python train.py --d_shared_expert=0 --activation="squared_relu" --normalize_top_k=true --init_std_router=0.015 --lr_router=0.000491 --norm="rmsnorm" --optimizer="adamw"
Below are experts of layer 4 (counted from 0) of a mixture-of-experts language model. Rows are named router (the router's row for the expert), up (a neuron's input weights, with its number), down (a neuron's output weights, with its number) and show model dimensions 0-191. Each number is 500 + 25 x the weight over its row's rms, rounded and kept within 0 to 999. Numbers have three digits each.
Before each expert's rows: a language model's description of what the expert responds to. This comes from a sample of Wikipedia text that the model never trained on.

# expert 11
Description: Word-final suffixes and abstract nouns, usually followed by "of" or "in", such as -ation, -ence, -ity, death, service, development.
router:496470494532519465476471492470525506461464477490464509464534484470470506552506502542484479493547520484498468477518521522471464528466492547456504489483536521550498538512497489475529498471513490461521480493481548523489517438462535489512524500516495493475479533484511509473487489478492521480498503492488502506530485476528499511449503529516505486513483485482527474529512499527507460531511557551505439478500502487478485526509581470509501498482482478450482504485534463522528489510513507495532483460491471475483460489494547502511521466521492557490510525509504501519506508491499504508
up0:533494526508520499521527494483525460477489466504444498445516502577495463532493469528477551474487488448516547511515501502493489524454512556545445468545501523552511528465494468463512466504517498492485536528508511533488501527485510522502477498461480491488478502519540503492532476511477466498498498450516526492515476461485488525483505507501484456497506518529483459501495509511491499515511507507531488532509518522498479499560521491511506491520486495534458475517509495447486492487500518510510554489507521495479524484509509498523510493486479501459496537500480477476521535421492503478
down0:486506491505467507469460461501520547487434496503489462449496477471509544503499513495527529478482476492470532538513514521486440483490489512513526493468510502528520498511489504524479467526495494483469520496429471508476515529525493519496499514489471482498538512502561519497492511548499495509505521479525540512516487480528463539472500513480492511473477491511517455495500513471474536500546479549499524516503503471517465501536425513494495508512449504549496513502506535508496465464495458481488512506485531488498455469498518548460561475503517492504501496501503475447504506510508474470
up1:510503487469503457480495503470482513480519492431546489482542501502495540499518483534496470484503510488515466521516507457519524487472457512492464465540526509497466510485499476513535533517496518488496504509484496541507501477494452524471491518517524497487502506513503488506516487491527492474509486509504484496501459555458471470534474512482511505443482487506500526509490557517497472525446487539504511507503517507482511486512516474493503493519517499511500544458519456499505495511479495454558470491438465506454461472496492505514478537510477546474462514478563526556493474468469456484
down1:515478451473539528452489499486498496472514513527520513469516542476508471490472472514501479442513491487541501545485481493497475527522486565504505504492472492523499526509506559482514512468538522499552467523502484529518510485505521510492454550522490500485483547523498469502479505437455497470481476538488479508501532509505512473518512482504510462512543519517499500501484510502511457575506493514505492465462518518486519504526534480515504543539483494537471495453499512518508490498479490523513519474456516498455487509528536525500540524503475510512489499516502547533477509452490545507
up2:494488487514491528497507499502521492504484520534458542477505531472478503526484490508452460487537472478507474484515537495490474531464501552505473467514525538577511485482499511480522491505475528466508489500514482498533501503488478477489544493489505492497501524532512488500521475496463513501515501506555495517509481476555543494517545472502513502475522532539537505524479554528491455510510494511514487518442518530501486472463532493549499494516522486506482591525510489550469515517550482467512518513512511522503465450488505493505477473496480539494510501512509456492538508459495526518
down2:519499439555507429499562528486522499491496491506468503483533467484452486498512461532454473502558499498530498495531486481468475501476511527489485508480549511518451489524496531499484484522520468508484518521506535525478499490521514446518480530517525531500505507522508497492493456472524556432492493482467525522496488501473481488525516521491531544453505468482500465551492509487517519491497484535491453516507489477530460551549522501492498512482467511484520510481515481488516492508498543490531508472513524504526497503481514500513547469512523529528477533515487509474499491518495483526
up3:504497486492486492483480490490455474504510525496529467522454467500503506540504509501511453557469480486500517494471488488535486500463520529510493506483513514541505508496511474528526519518460537538441455506499535525529504488516473510495522517474536519571476518524490471479515489508539488494473481477475487483535545544479519527483442526550504515473485520475481512515470488507501478503457523461483509497527489490497495524482503489502520487505498552465499510544501443523502497536509482547491476488529491480474526504547440516516475510495476543473493451495463495467467479505477493517
down3:449485495501494525532476532524517468491540524484496465563466522548489525522491490501499513510474502556508528530485516518469492456495512474514579535483508484491535452505508513517488499474473494523475533516521524510519507497522528516534495498492519491535523498482498522468493507458467490514548489519474506532501451493495469493530518468533465478507496468499491477486502503502514531510500524453510466537481463493514488520482491489504500489449526535536489520517520516511514524489494494497546507478542526542518518532425456454490489508465514496502516527519465505491475529547509525489
up4:522439475526529535494520479491481475497528534488508514521480506499529497480537459472468508518535542503493495452519469484491504518464511504519496491468549543448477486492448494505517472484512489486522516489509535517514497550462513545478478504510504539519458492495484528499488485506491509497522516462467518466502532476461487509462477493515552498524495540520481481472513533468456479504521575463492486515524485491539466499527491474500506484510473498477489473540512493470529548496451538497472483503493488489508468516507528498504469471513554551508517472479507493532489492471517492471
down4:511485547489490482521500509473494533508507502526500482516503487501497495503456503486447473537549535524509440508477484509493515511517553485494546508510445486483519549483497511520491493447494461485488508523509505521493465542481511547500523496516526495535506481558434465504510438531547546464533517515498502514525479471507467468469478538497498489514508498500488492516537509468502484493508470470531539546526507495480514482489507500468531499490512499522500484505474471512521499474502520503486495480476502508503493498514500473485543527489517448515526538491518448424508499478552495491
up5:476495537493476491474504491491454507518532551472493519476538520482501503511518456546509504490544536515510512498537515469500514554472491504495524452508523516506556462470468515497489526517462482446506475520467454479481470513460488481478466531488528492496499516507488513505530472511489494486531496481472494513493486467521513454499487523523507479530543501492503480519475489510461513535491471489555478533457513478538517513502512464448520497510481505467503480512505503492497509481517509491491556450468490497510501501472533518527522485516483492464434527508455449510514508511556521530
down5:507463473552507494494488503461481490525516489512522489484461470498485509494502486498541458509509482521513576524537505496477487487469515476484519519503490483466508518478526488496407483514542484537469481477502506502516509497520489475498507528499493495559506501460531477464486511504519516488518528506492489487483512518502512552529473534477517520511472500476524440489553516475494518479465497546477476480526497553491474522555492533510537517539500489478532513518512461490482514448512533523481489506509540507504514517511508538506476516499472480487508528541478462508510499534503476433
up6:513512522482497530474500480538510538485534552467500479517475506496449511493492525495492495555504492483519507515526485489479492527521486501511519442484519526526488525492560486519531514512540487517434513505480515514501511496509451529477505479514525521550489504476524504508462491493555525492531502513472534490519523481511490516457493459507526560504461480463477521527516476483504503474464539522495543486488495511541489493481474546581530499536484518479488518475501478505476471453493521531479504511482518502491537505554506510514507509487483508472491483470505473530508478493525455458
down6:499479501502510546488500531513481538510533524506491488469515516529503528512503462490481502524512507503510531543471505485517399526516513480492497513502458518515491569486491487543470484483520481487506500471496543492472537482472559460461478504517516532492497486489500499467512501446532512470529466507476508492523515491499485514497519502468489502544536514515537488478481424551514444537536536492451511491492511501491508485464444494515493504495501478522487529525521530523463484503482454499499497480480523469493532514498486480518476499483494506534491514480506549487487527496458519495
up7:594485444531526495529533462444520493496481480518478496505494519495483501482502488527485505496502495454508489474511527498497498511492494501460482457534474508548465528531491472498524467488525509480461559514494521488501514451488499523496526494496483486513455496524530508493515471505517473438485533521492500492457526519570545505479492534515500479499513521488496444539466537493494491517526489510518502533499497502499483481529501525532511482488506498497473486522500456505441500515527480574504514486518475488485493467495514499479489498473487499489478513565539484523532494505485489530
down7:489514510530497450503507478522514490502513482480494484535464524503509489513486478464519527567534462512490501480533536498466499513512514475487490480490506535512513509500468529466485504486480487545497506487537524468479485516478512507491562490496463497534520530553498485520543520488545497465504478514439503515454483491513539469464507512495456483476485522484525470567477491428496518478470485476476495540514449489519463493470479505528462503470490538460514527494457484507485511498503498496501525500530500476545491476542476509527476474504484468528504497501495515490506476497562520520
up8:533515529502528479468523484442512529503480430448475480510526473509466520501476527496479496526499492479518509510519537470455513526475568494478481561516504536532498505534489519474492524522519484512516491520506495499499512522457481539468480485483518502507485491530496503524545528490500493498534494529538455470523481483520455500520500533534513519541481520488485464484472513494476480494466536493508474524527556513511521540451522484535473498490497505548500518514502455520535487497502476498453506454464479507517456493487517494527482502512488502495534474489522493561509490503527523520
down8:504503507496515508501507542470491445466496542487501508496476499487459447490503516506457458520546490494533483501523534477524494514536481484523518475508521506543476504503461525499543446495549483543532491495532529512480493482512534471469485470496470538488492497499502520500490464435510491510525488523507491499488454531520477520519533516515534507495491527535479520500477497472517530506509528492472445509511496525459505497490486464526495490458527528508534522446537481505514509510514505509539463505532486487487538494464532405517513510497498544519489485523511509469504478480499536522
up9:493527535467587475511463495483530524492488499472460481507518527517525565475521503497516473513548527496514520479519508532497494519438526513476509509513501490547540498515514510513534502517473474484480513520489422487479458511479492477476485502529483462519474488495487497502457546516510477476524502481507501481493473481500477521495559527480551491515501492522516501511524491520522505518495510550502464500489532484452515484519495487461511506529514550519533519453474500484524516516460500465481485532465489515515490510506481519539463465495531478522506500508464491511510546479501449498
down9:528517503519525499505474491563529533456501475501514517549494485507522474517518484501495462478522474496499496482500495475484548504522523498478540478511501467519557499474502472504519483429530431476440470479457503505496504471536501493512523498488496504524487466532512459509543525499509513489528482504482522546537477488483494489506490522496455456518507461504457516529497532471533470490500479499576474473499500473505543451510519521466457504500524507503488485493500479491455508522519500507471488511548520470498489452500515536497450504501498489534510473526483513522499536494500499482
up10:497475476508511505527462442535513484480540514500491527484499521527499484508516452499527472481500532520507508511460492543461532533508505489499473505516450476524515482494531501479484545491494549475514516486492495532533531489502528514447477548536477516483495489531478470478508510480459511493525469480499492502475497533515539453477507523508478495533468494529520504490501471504462493487495475505499499453561528510533488508507530504473527459478501510491483483529524510514473499515549496519490528511494548463448511524543490484523489468556500441511503525461512481443521466514513480523
down10:472537540503515501495456496499531530536505545535502502460523498525490550483510502503537501526486490518478500532509493446502493494522464485511531453454508441464569528496506524513508460516535506514452447523510529505514488511483501504523528509494493504514518496461506541503485523445515466516470521523458522476469543515490460537493494500513499511498468481501543533490512499462530520516459496511509520498475526530506505489495530516480497487559464456511506480503484476512504515504521487501482500493498510480514456486474482507432507502507535537495498462526482499505486539482486501436

# expert 28
Description: Words opening a sentence or clause such as During, The, When, Because, plus the, both, each, and first letters of names.
router:482461464500477485522488510525484513529525508537515467464491553536526502507482470526468494474532536474478541535467492547492476506497491507500471503514473479489486479504504453537529533530537476527482473470520507488523516476488477508484487451504534504586521494519476503514518520540537471517517495500534479486460501534547510525471494563505504534513476453532505489498486502534527486517494503516519452504533509479487497465499518536556508507486476468474527479490541462513504525518509489480491484507500531498512494474504498506489537503493426523493494489467526534529496487477505494473
up0:513482536462524478509519500491532501485481481540497511465530520536497498497484443528482549500495532467492518523526512492540488519445498516565436480535499552617541507478525473484517476489498492516495527537504470518489499517508487498475509487432511532482497508491515490500516506512503467530508489436506513505526488489482512503492504530500469474489499529483506449496485500520505474467520473502505486543523481519501515518507535485519494499496495486518493499509531521445514504502501499529491515504461500510489473506525498537525540479475467478475487523476518502488538501435484496498
down0:509473473468498506470491486484502547485507503516563423512486500497478481485469457503478508467494501485488500572473480502503432474516483536520475465478515499496489474497486498486537468498507492474454499526437480489476494486486509507492463512483485467513536474481512529484506497457512500520518546476477496524516494486493476538496501537496484439532498473536459444464477494474475512523525475509504531502522475503528504483492474479512512513466477515486485543482534488506464489519501464467486495479484509482481509489508458519489572505487467569513508528499505526504525516510506516479
up1:508521498504506516505518480494478491477525510469545448473523545516531526532520464548501461513497514497515501540476505496536510495483473473494502471469523501523503457465503464492517506526520512511446533521479466496535496484501499481510479511529556510520515466496503488514496478516558475516494527543511464489523493516508516498526522493487531518523439488525474505506493527513511491501444534532473509518488504542520512493514516496516526492502510489524483494523527501508460497490503488456526488495455517529451518470475488500505477583519477527457471507467537531565508466476499461456
down1:502470502480498527454474521504503501472481499530542544479486481482504479477475505510507515504494479535507548503491527473538450517541505497525489534536519524495506556512516567486457529550467506489533475538537510533483485507527521490481485522524443503477476569507512466522448517498475497504521483479473490481517485507496498497533525509537461473482572498519519523472503494501474481508542502506505509483465511498547505518501519498472500506545492536506483492485472519505521456493492536537460507520521522518519486497487503517504502500480489451514504459483497480465509508529535535547
up2:497504486470513524511491507499467505507527521542425526453507536508457494473529481512509484481529506463501519486509524533526490524436500565510481467495525515532522525487500529484523506508481499468484479507491445494479516510498466476475514514492513507536525509496522483517524482505471507479493487531546505496500489477504509491510532493503519512515512519518562483506477532541477450517523497530525487522479529527529522502471543529539509499472519490495483529475540468502456536516576492488496495531472533507488448467485511444519506450530464529497497502494503500502557500484493488499
down2:534540413539504457493523507494519497461504481499475499484513524541490457537533472491503520440494488508487536535503501496507502466460521496475496500463555489525495486562486518480455507521510535529534519517536528522497509482513523488534475542496499467483523501531507493496479485475496499498487501456478493502536498491467484492495513481499531525504513532479480492494502520506536456533519500529488467475549431457483523537537517487533494523503528505523487543499470501475480502518496526540498500496462547506468500492485479492513540498485500469536490479507516541487494475489473538512
up3:533518501480471493483460489511463448499480499512552471556446492493524487492474493492495501567508471549506538486475491508535501491462499498556488498520493515529507505493523475527508528531474512533429475500547480495504500492493444527451504502517524502512473488486472488496515526521547504523490498461467461479557487552496537494472466522503520510497516496461483531526476472493504480492475523471498510472516486500499540504495500485510475476518523521496511481529508459518523492525505505497498502538545461504467516487556501515474476523507466501541486479508494492494487484513440488469
down3:517511486501486521501450515494558526495496518495488494551509513531485507535496498467477533527500525528534524528447520508433519498492484467485511530491503479472506477525514518481513544485490490465495509517522477522525515482531505487508486427522499474476528499510488501477459525514455511506545470529487508539502515459532466507487480446553497505507515505509524494514485520514503513503507488475488468537485473449494537542496516489462508495485490504502495501516490555517504495524530523480592514499505509534529523521503460532456509508481504487513496547500510481443466513514488480468
up4:512483535505485534482527510525466492519522523519492499482457548518513519481496449452495495548548517482507515498492475472527507478478498506538533455487499508474496462511503494534491457475481503527529511488530517545491498546478486522478468507481487542533478483490469507521517472500494511472514535469465459455520546496472498521459490521499537500542520503496501506508502507462490489468511554478486443502528453517560497470490489455524519516493460478523482495543516493492498521504475483480506523549473489505493475527513526512489487453473528556513529496476478509526516473468509512522
down4:459493518489481526537483519525485516517473492486467483490470511534507569513445522494481487496524475514526453524442475539496524499541521502471494494483498550472496541513492533535486539501491492514526478533501491542521490484506508511517563495511505516529495542532479479523493481522522544485482521482517462557522479506485510467465507517496495504520508469494469443548538502482484495483542473492513490470522517500492533520479511505489530500491473465510506475489463475485516495492552484480526526473471446532513489529494508483455518523537522514534513519543515478470505490505514539492
up5:480503527498471516517471518501463496513538537472486475470526480528514511512500494540504538490558497495509542511508505454520493528517500503510534488501528501502510486507453455483492572510476461434455499519494440473479447487458487500506499506489514496496490499502475518495485475516484451512565498484466480552510521472547533487511522504537525465526548539498488482479481505542465544537485479484528488478476524468539490485484523473491518504483518495488489504526514553497534517474513499509489521482478493514493497486446512505481517493523476489437465502503494493507505481518515505518
down5:503513468516466544527448473474487458531505508511487456490475477474536476485545491482526476480500526490470533506496502542508545469478495495504496537485524498485496471537493540483469472513512520524524488519483467508485478540480501511499511487521482474552495521472506491484487487530465542470524491477483502490510522483507465543516487510492506496545467479505514513467539535476531555493508488504475467462561493483481479522544482499459519554500486504516505532481464474514463491470541501528490537493512472532476491454513523456507510538510476541536531530537497499500508496511513487460
up6:514473523505454525474488495563523534487490531479506472492512530510461525502478514504475496531469491514544474529544509463469482524517485496491505478524535547508492501476593468508517536519512482524469531497477501511532491503494457531506481484526521516501464492471510517508515486501506507485527516545501548497474475485537495519448480472498489549514491469461471516510494498449476480483475560508490512487478499542509478476473515517536518522548491512466499502503471507485468455484496500459477510544487501537486518465488521491492515521488472521517506465488488497497511493495544469444
down6:508497470497503520456475530485487551503533537498485482486500506493495528528501497484475462531522507504545517516522506461524447479521533484479514491543484542492491557520522530559467491476532507497495463472502546512501524527477508502495501506505473535477514519505501485440489498438508497469489492526490455488495482469499476545496497512491507532534483513508570524521508486539517454505482552430469495505448482520492518473488489501532498550474505490507476492501542551506507522506494505512503479479502540491506494511484471492498503507444494542504525476467527477474485508530498514510
up7:575460489539529490486521418502542470511475503510473551489521532483485555460518480473493523499513492466463515513499504511528488504504507458508498492552460493499451502551516486519529480438517516451469517496485480494508466454497488500505520503532460508503483493529493507483497478516538473496491545476500507439485553466561531508486495521506517502524509512480525483520474525488474481489492502503493513503534475466524469515522495513508467502487509490504521486525519459489483487510520480544479459549505470484489514509490502523477517479463484486502525464515509504516502533522491503518
down7:489517492479494478501485487517527453523438531494504503522512484494499503525524488497520525521464456538494517548481518518497467469510506481535508531498502483557476514516480497518553480477468481504460462456493518504530511506499493511518503510521522508538489537553502487476519520477544505524510535490465503512485518545487525442458524478530489488504498493517507426489461464459523472479501496472483510490514501484473505508494501466498522529484493513490514512503456551484469519551510522477523455506507514468516528482492473501508516529473454474527519451512480484464496488546556491483
up8:537523494546530502538486484447492520504540471486523487489544498481478472479456541497489511519453495469513536529503492528458536515463525537507511526519484494482521489521503491514495543528524520521500457501528517470514504525482468494510509524496517499490505467501535513554502479511480498506494494485534467437498521501538480511498477482520514499533484475502511471496499500502469490482456508505497438465479524492519518501482524459522486510517502504513536508507538490491479477483524435505479504467465450496482505500486439501491502511487436519536492484448469470549533477468515495457
down8:464500500498488498483535533521482534476518550491532510461511509477506490519496489533490443530545537472480503523506497463520508483545488521502523473495483488483468516510508515491499492530537470521490468493491486501543540502486486501531502505497500487523542528524516507445522514474521484526530472525503490510471439503498518548466524502508520560516507476491478521496514493453549542482465523507452516492494479520467505521523480492518464465508545513525520526546541518477514501516477512542530516492515543497512486484471484446493495482567471557513496530476496503508502509526477469514
up9:504471514500587472507509502467512540513513521468481505487489534532514502480493450497522533517468489513489523509466502521485513542461502549478527493516485500489476474499533492521502524538503485476483519482476439492465469504470483504497496518525537435510519453507493478526450510511512466510509495512527509495481464487482472503533578533475502506526500506523511485495498499501504523483505499513522450490501516489472552462528468496471532513520510503552531479486472491447496533523526500515515486508456530505498467503507456463520505469487524512535501461463507475509506539481486475471
down9:461502525551498514497479494534478499490517469511528528531477483522500473518508494483487486495512504519500491519484501494509539569490464480492514465473510483467522492553528487512494487464513495486475503454494528481485538485502511501517502512545477470532520449528468465480476546483523521485473524520483530522524441497475504468488497524494421487534501486490478513451448511502492469488506477513525493464526505513464500512541504523484468521485515488456459515543503475511488534522496532516501481532512511487511486460535504524519481464504521504513493525528485491565463515514520564478
up10:518483448505493530537492493522483480486560499494530494513475527489524492477502474506495483470474513500513542540470484571461515516531477514505456529504453447502541477486545499511470529502500547509505523476515517496540512518535507507501488508538499523510521458528448449491511517493486512542538491498503431468471500531553526481476510499502519523506476481508526496481512467529486467473521508486479489488527499464517524487491500495529544496499518498504528464498519483501442474502502501469476516512487539471514528534545512481547490497486504466504501511453484461514528470493509497513
down10:477507506514495497475518511502499531489475503543491464532515533497466529483545552524484478514483517497465474490505494489469521504522501493508523465539536448499522532528482501504529465519518513511482517510482560515471507528501489500504507492491458496494541487468495517507460526434514499500479501534413523502451480509492495522484513521491554529506497461495449514542535531449542517518510507521501450504464517506501501510474478456521459525526472477463506506490508468495536461481508491503501492491484499515541481511496490522475505475475547502494471475514503520495482523469515440479

# expert 49
Description: "the", possessives and prepositions opening an object noun phrase after a verb or preposition, such as the, his, about, over, $.
router:528467479479513466477471472472508503476517503483492554485537565517468526541497455511525495486515539488512474465512509531495453550482509534498490483496526501502500500452517560508479452509488503500514495496446516479498555525526482491528470521517460520495486506501530538495507505477478491475509471462553500472504535515490478510480522519490530496503477510550498488506487505493500506508476504487548493501423507485516450504530522492503534469475478527499465523513493483499519506498532507519540563521490492476488503511488525485520466482517570489519518483522451491505488520500516519468
up0:532472538464530455495507460471493494495486444509490522442512539557493462512503489491511527506485529490498526505520532489543479515470532557531455466518498512534513521468507489502484493508521495484475535546494476524462528523542479497497472517447482516496484470505523501489527489507493441490524490464495509461536482497504458522478517564494479464512512496502524463508492541502494476510501523505524492494509489496511486501539502461489533473556510489526446514525498518484494506510547537526492542513472512504471536524501494497529515509476522502482512505500455478521511541464531516484
down0:511475527528514511510450485532504522509517515528504513498470512516464515466462498461514508505484484512514563495491515512510421485503524518526502485491516486478482504492500487517475494544508490494504490522458478551490585506527519507502484536462464482479537494499535499491521502420499504497517506497512470508494505482485480525480520495495508463499484479518509497489501496444482526456510529532506552445551503458511497488547467501493517530474489527534487506479502515518521491492543496527501525543474514526492479495511474535490550478464502497493499487475500450460471512532507475455
up1:514522522474500512505483475505488451504511528454520510498511552522532549521507528516499467506519493500501490527465541495502503514464503509486487504538501515543457486496524473490505506508520509490468526557464481483520521470507512499523478511516553497483462492499485483502504490496514509484523532528509462486529488531498524492523530493480521501490446528525466534489529534520529475526477461489526486520477511518435506489488504496535477483485479481513499541496507447513498497500500521467537513482453519512489530485477498477533476552501481532482462512473544544566479439454506455466
down1:517454489509513509490501507488505519466498487535558502473481529482515491484468494521508476440506489523534536507466484471489507504537467531490503488506483534504508531497524508484511528512524510489517445467479479512547550515496519523481462527551479544500509517521501470471483493446462505485501476517503460504522518512530510468534550483467481459533519536538513523489494517510498458518496484503511495506452547518476516518517512476505499511524505468587488502492490516503494478500478488496534470471479511491472477445507557507486529531500458511516486508510514548531504481455510528516
up2:495515475477508526530521449512528479493480477511469549479494535470464511520485458519459477498516480464488501479479543482530483532461503572490484452513534543540502488510501497498510509494458529463497528468474486483511508473496482492489537484493491511506510510514506510504505483509459508489475501508545510526492518499538567496476534490491517499481517542503533511537470554541507498507513497516474492500468534509506508489475552495537491487491520469477487572477520482488470501517546484484504506541498503515475493450495506461496469464516444529482520501498536490537541516487479473493
down2:507544451551493447528508502472519458484476457540499501482534491513484493509536447524453474465537515536458529490572513500521492492466477505525502527463530495538507476555481511511496494507516518499490514525507507553528525511543489458522495531503511493466565497529540491507506466482481531469470493490456522524516472511491470480501500513502467506522485475479506485531498517480502519535480521522525481518501485439499472543523530470471469499524479482466504529502521483471518532520482538508551487483515524499506487529481495519520515499490498500539521500523522517509514493500516491503
up3:517489488507485496510479472520477486501463474519534471527492461505537532479501491505489502528478483542493570498489487486564482507490498532507462504514504519558535534484508479522510503493479518510429484506544507531520508496474472475482489530547532471517461496495480497490553519504537525545465482462495486511505507549523536504486457519506510490488488488457502549529458494486518484532462518476511531503519478512497587510494517502503485508511481539493470480538508455488482503527495495504512494504535462486479534490553506549495473494510482516511478473487475508496503482523468520485
down3:494521501495491526517456519521517486494517497464497472539487455515450496460479486478521507541484514496532505511527533510479512488505478509497535492511533471492563484509489544506447506488491474484499543543522491490532515477543518474508521518529505501532510455491485510487456479540455515451534502506458522550471498502529509517525502472535512495470510479485491479511490470472509514523479518492509463530524497484529512540481526508460530489495495552475523508488454460496539458488513512469540506494506477542479482500491498494443474538504526479526521531518491464464452488537524505490
up4:521469512485525566505541483489477504473541504526469507526501535493522498513532428472495504535527526508471477449531468474533498514489506482499505468496495484482527497491475477514522502497491500492523503520518541517512509577498478524499514462505466518504441503479487524491482495509484502487510461499484492473522506489469509471452488487502554491545531515508491468500508505471473502504493527496506459506510450528510464495516508487466486505527471512485469501547508494494443521518449519492494503539476450498490473459493526502537474450488522538501509462483499529571518508492525500514
down4:473526516474512516509475499494468529482493500444484482515443529484500530534449517485519484520504476527516445487514486499491507474531525525513508483480454516458506513496517522507522509467501434511498488558495513505450495504468493550481518462517510485494496533550453505498471503482533466511543482560477511493523495493511502500502484467482463478531503451484482496553504497476533502524505467491514501507502536531520511475450500495460510486482460489543482529512477477539518502460524512483518482516500470517499455537518512503492531522507485512543528517515499518442517514461514527500
up5:492543521493481482498504521481465529521526538483492526476513529504493495467540450531509507490528558538538495509519508462510511524456526491523500450502513533532517493487499494479493536488489485465511492506486461483468449508445519497483493506487511487480477505499513501485513482499486498532538494480484467520515495470537495512499485526514542498551532494503497516515450496551475532508496449517555458506475495485540504521508532459455543488479482486464498479481525520479512534497526550498510542452430488500497516494458504493515516475534490490452470501523499452502492479502491508528
down5:501514485500509521492487478484482456541541506488492493474485481503494497454516501536536457491507488495460531494524471492500529473467507463480493506526482491500491498533491534463440538541522498501477476488499470529488502521526480480516525492534503473522508498468525483502472551497459528513522516487526487468462522528497489518501477515472507516523491469476500487501572510456512526498506476543491485464520471530473485469543481517507531499529501499512484539549503442536465504451512537525460535525493524560543499482519493516514476493452486472533521513521506489504514535500482459478
up6:538448528473456495481471463539494541489497536455515502496527540491450485500478504520499504557499503488500475515533483468460500521490520499511526457500534523519487523494563484534514531500518495501477538506472504506498519482475477493457474482481549530536472512505482518513481521493517529487536492521489531498478522477494499503481484447498506531522490500458459475557499479497480505475515514522506498486518499501539455457466501537519526508531482508477482518489498495489449474477482495513481529520487517516463576466522513518513503519486495524500496479510497498507500490437493461437
down6:521467477482534517484460493540505518520481500515469492458504493484502521506511488447518533479503463478535485531460504465503430475530509499532510537490502500484495532471531485566485476463525489475540510460473523511442510493479502482510503488500455522485518475496516459484557523498511520481533486495477513514505500516451467557499480523465482527531515491487509511484503500531474467512519540486492536499481512501489511493525491513510461505467494445515474508502486533534483505489494481488527504496556538449498461467474483518509506500480500541555540472479503494509486539473480493500
up7:545473463493540473498538471459519460506501478492475507493565519477496530478508494486484507478529483463496502491494519487537481502489507479475484476510477491549445522522510472523540491439521558495477498509492486490509509487530472503476494514503473491560454499519511531486515458501537460462504530510547514440506535505545504495518516526506519476520523526469509467538472549496551465522521500503491508511507491495510470481485495536474500502473508481511513471520520453485461526530523483553468523531518459473504524497489520493487486524466500517502518504526522488525546500513511508502
down7:472458523485477468485526484550520492516512488504483520543514556500519493500509492482533499527545471521470512506508523527507512516494493478498496499487516505534437529522486512507518482468472550507479510494466520482542506516502512512490523505513472463529484552557525510494501508476500512456476503461465517520451492497506523480481499498506461490492454531538499454507462511432510541502473523480538464485494476505495466501515473494517485494469518526487462517520487514507447499529519478540507496499489497506519507458493531452527500515494461450527554487539489472490516520549528508530
up8:547520519517520475517501486449504561512502458483490496534539474494474504508452503473475501521479540476529519510507519509480546519467516474498472524516495506511489503525505541523500516497502499525511496490510495520510521530438433488504478510467532531512485478528530508526521508514463496486528507497500471458481533481489475534494489487493564552499459522501499463526508475535509528467485489509509463521474563533517533524461524498529541507495499488483498527494529528510503469451537483588517530484459472513502473501500486494501504477509483509524514524470507489511504470478479503482
down8:484466511495485482490469542517487498518511527477500518478556521486470478513521518528488491488557487483527529496519504494503499497544509516504525515521505496506507501494490495530513490491570473502509487436482523555529506525483511500490500484527486526515520523506499538449542484471486490470549484540478480509453456474526494544469505527522509565477501497504507535505544479488531560479499494499453492503489508531480486522519487548499456534503514512513517536523544452526494470466518517540534516515531531503465516499496461477500506506513499562513484483538498499510501536506501497532
up9:548479523473556514483479496477521507535494502512470506493509506557476539471500492470506526502493488481500524469503523522503489538454525526486502450492501486531485474496537490523502517515472501482501519502482416486467484512514479507458507500516468448506506484477500506517475541513520444492526522460509490454499511466494468495488552543496522495517486516513509506493510498501468522458481498538526470443493517499465506452515503490474566506552487498492511501502500503445537534531520529485497518543459532519479495536493457468505504493463515502521493498459496473490526517502486470501
down9:521493509558559504495521512539499503477499524534489531537478484541480462528474507472468491483536499520532528502515504507515499536472511503483521436517465462495490480510538470548483472494497472488481468493469502503503541501507531452514504495485490484531500478560500464464509512459522515504485518480466520516518483466506531474524530514466469478522474509510507520477475518474542458498496495500549490458518511441477553488551491505489502535485516518495484499513513517465494537513523516504464531517555549461500525525533477500494488466509506498510474533517512468526499506525480498499
up10:493497497489531478491481474550500473463531533490495535531485539502516497504497469487528495472498527527504519523456523547509514511519493469485474537515439493504511494518517503504492519507510538492490515472497506540515494488557518528520477553555502527499489504549487470494544500497475504534515469474491431531477498546533510452497510466506497510500486480520489473460553498513450494469552484475504510475507531502500506486483507522497541499501504501508520469483489496509439482497528514508494495508461519494518521540541544482537477499548517468510495529458483496492537445522523513524
down10:452523505512488497549473498503520523490452502496498486477550474509495521506540501511510505539504525483491508474508483495497519468512457465517532463490567461512484539509505485552562475447538465521467495492472531516485498533482506486533477517460509493508544482501527512491506544456516526495475482481477509483487494529507495480475541492524567527534487502498500517524514505485541489545470526501515495528489511513491541503515571506480486509531454479476508490542502465467478488448503476489491478473485492516514496499525499522495513479479534527488507459493471480498457517471498515531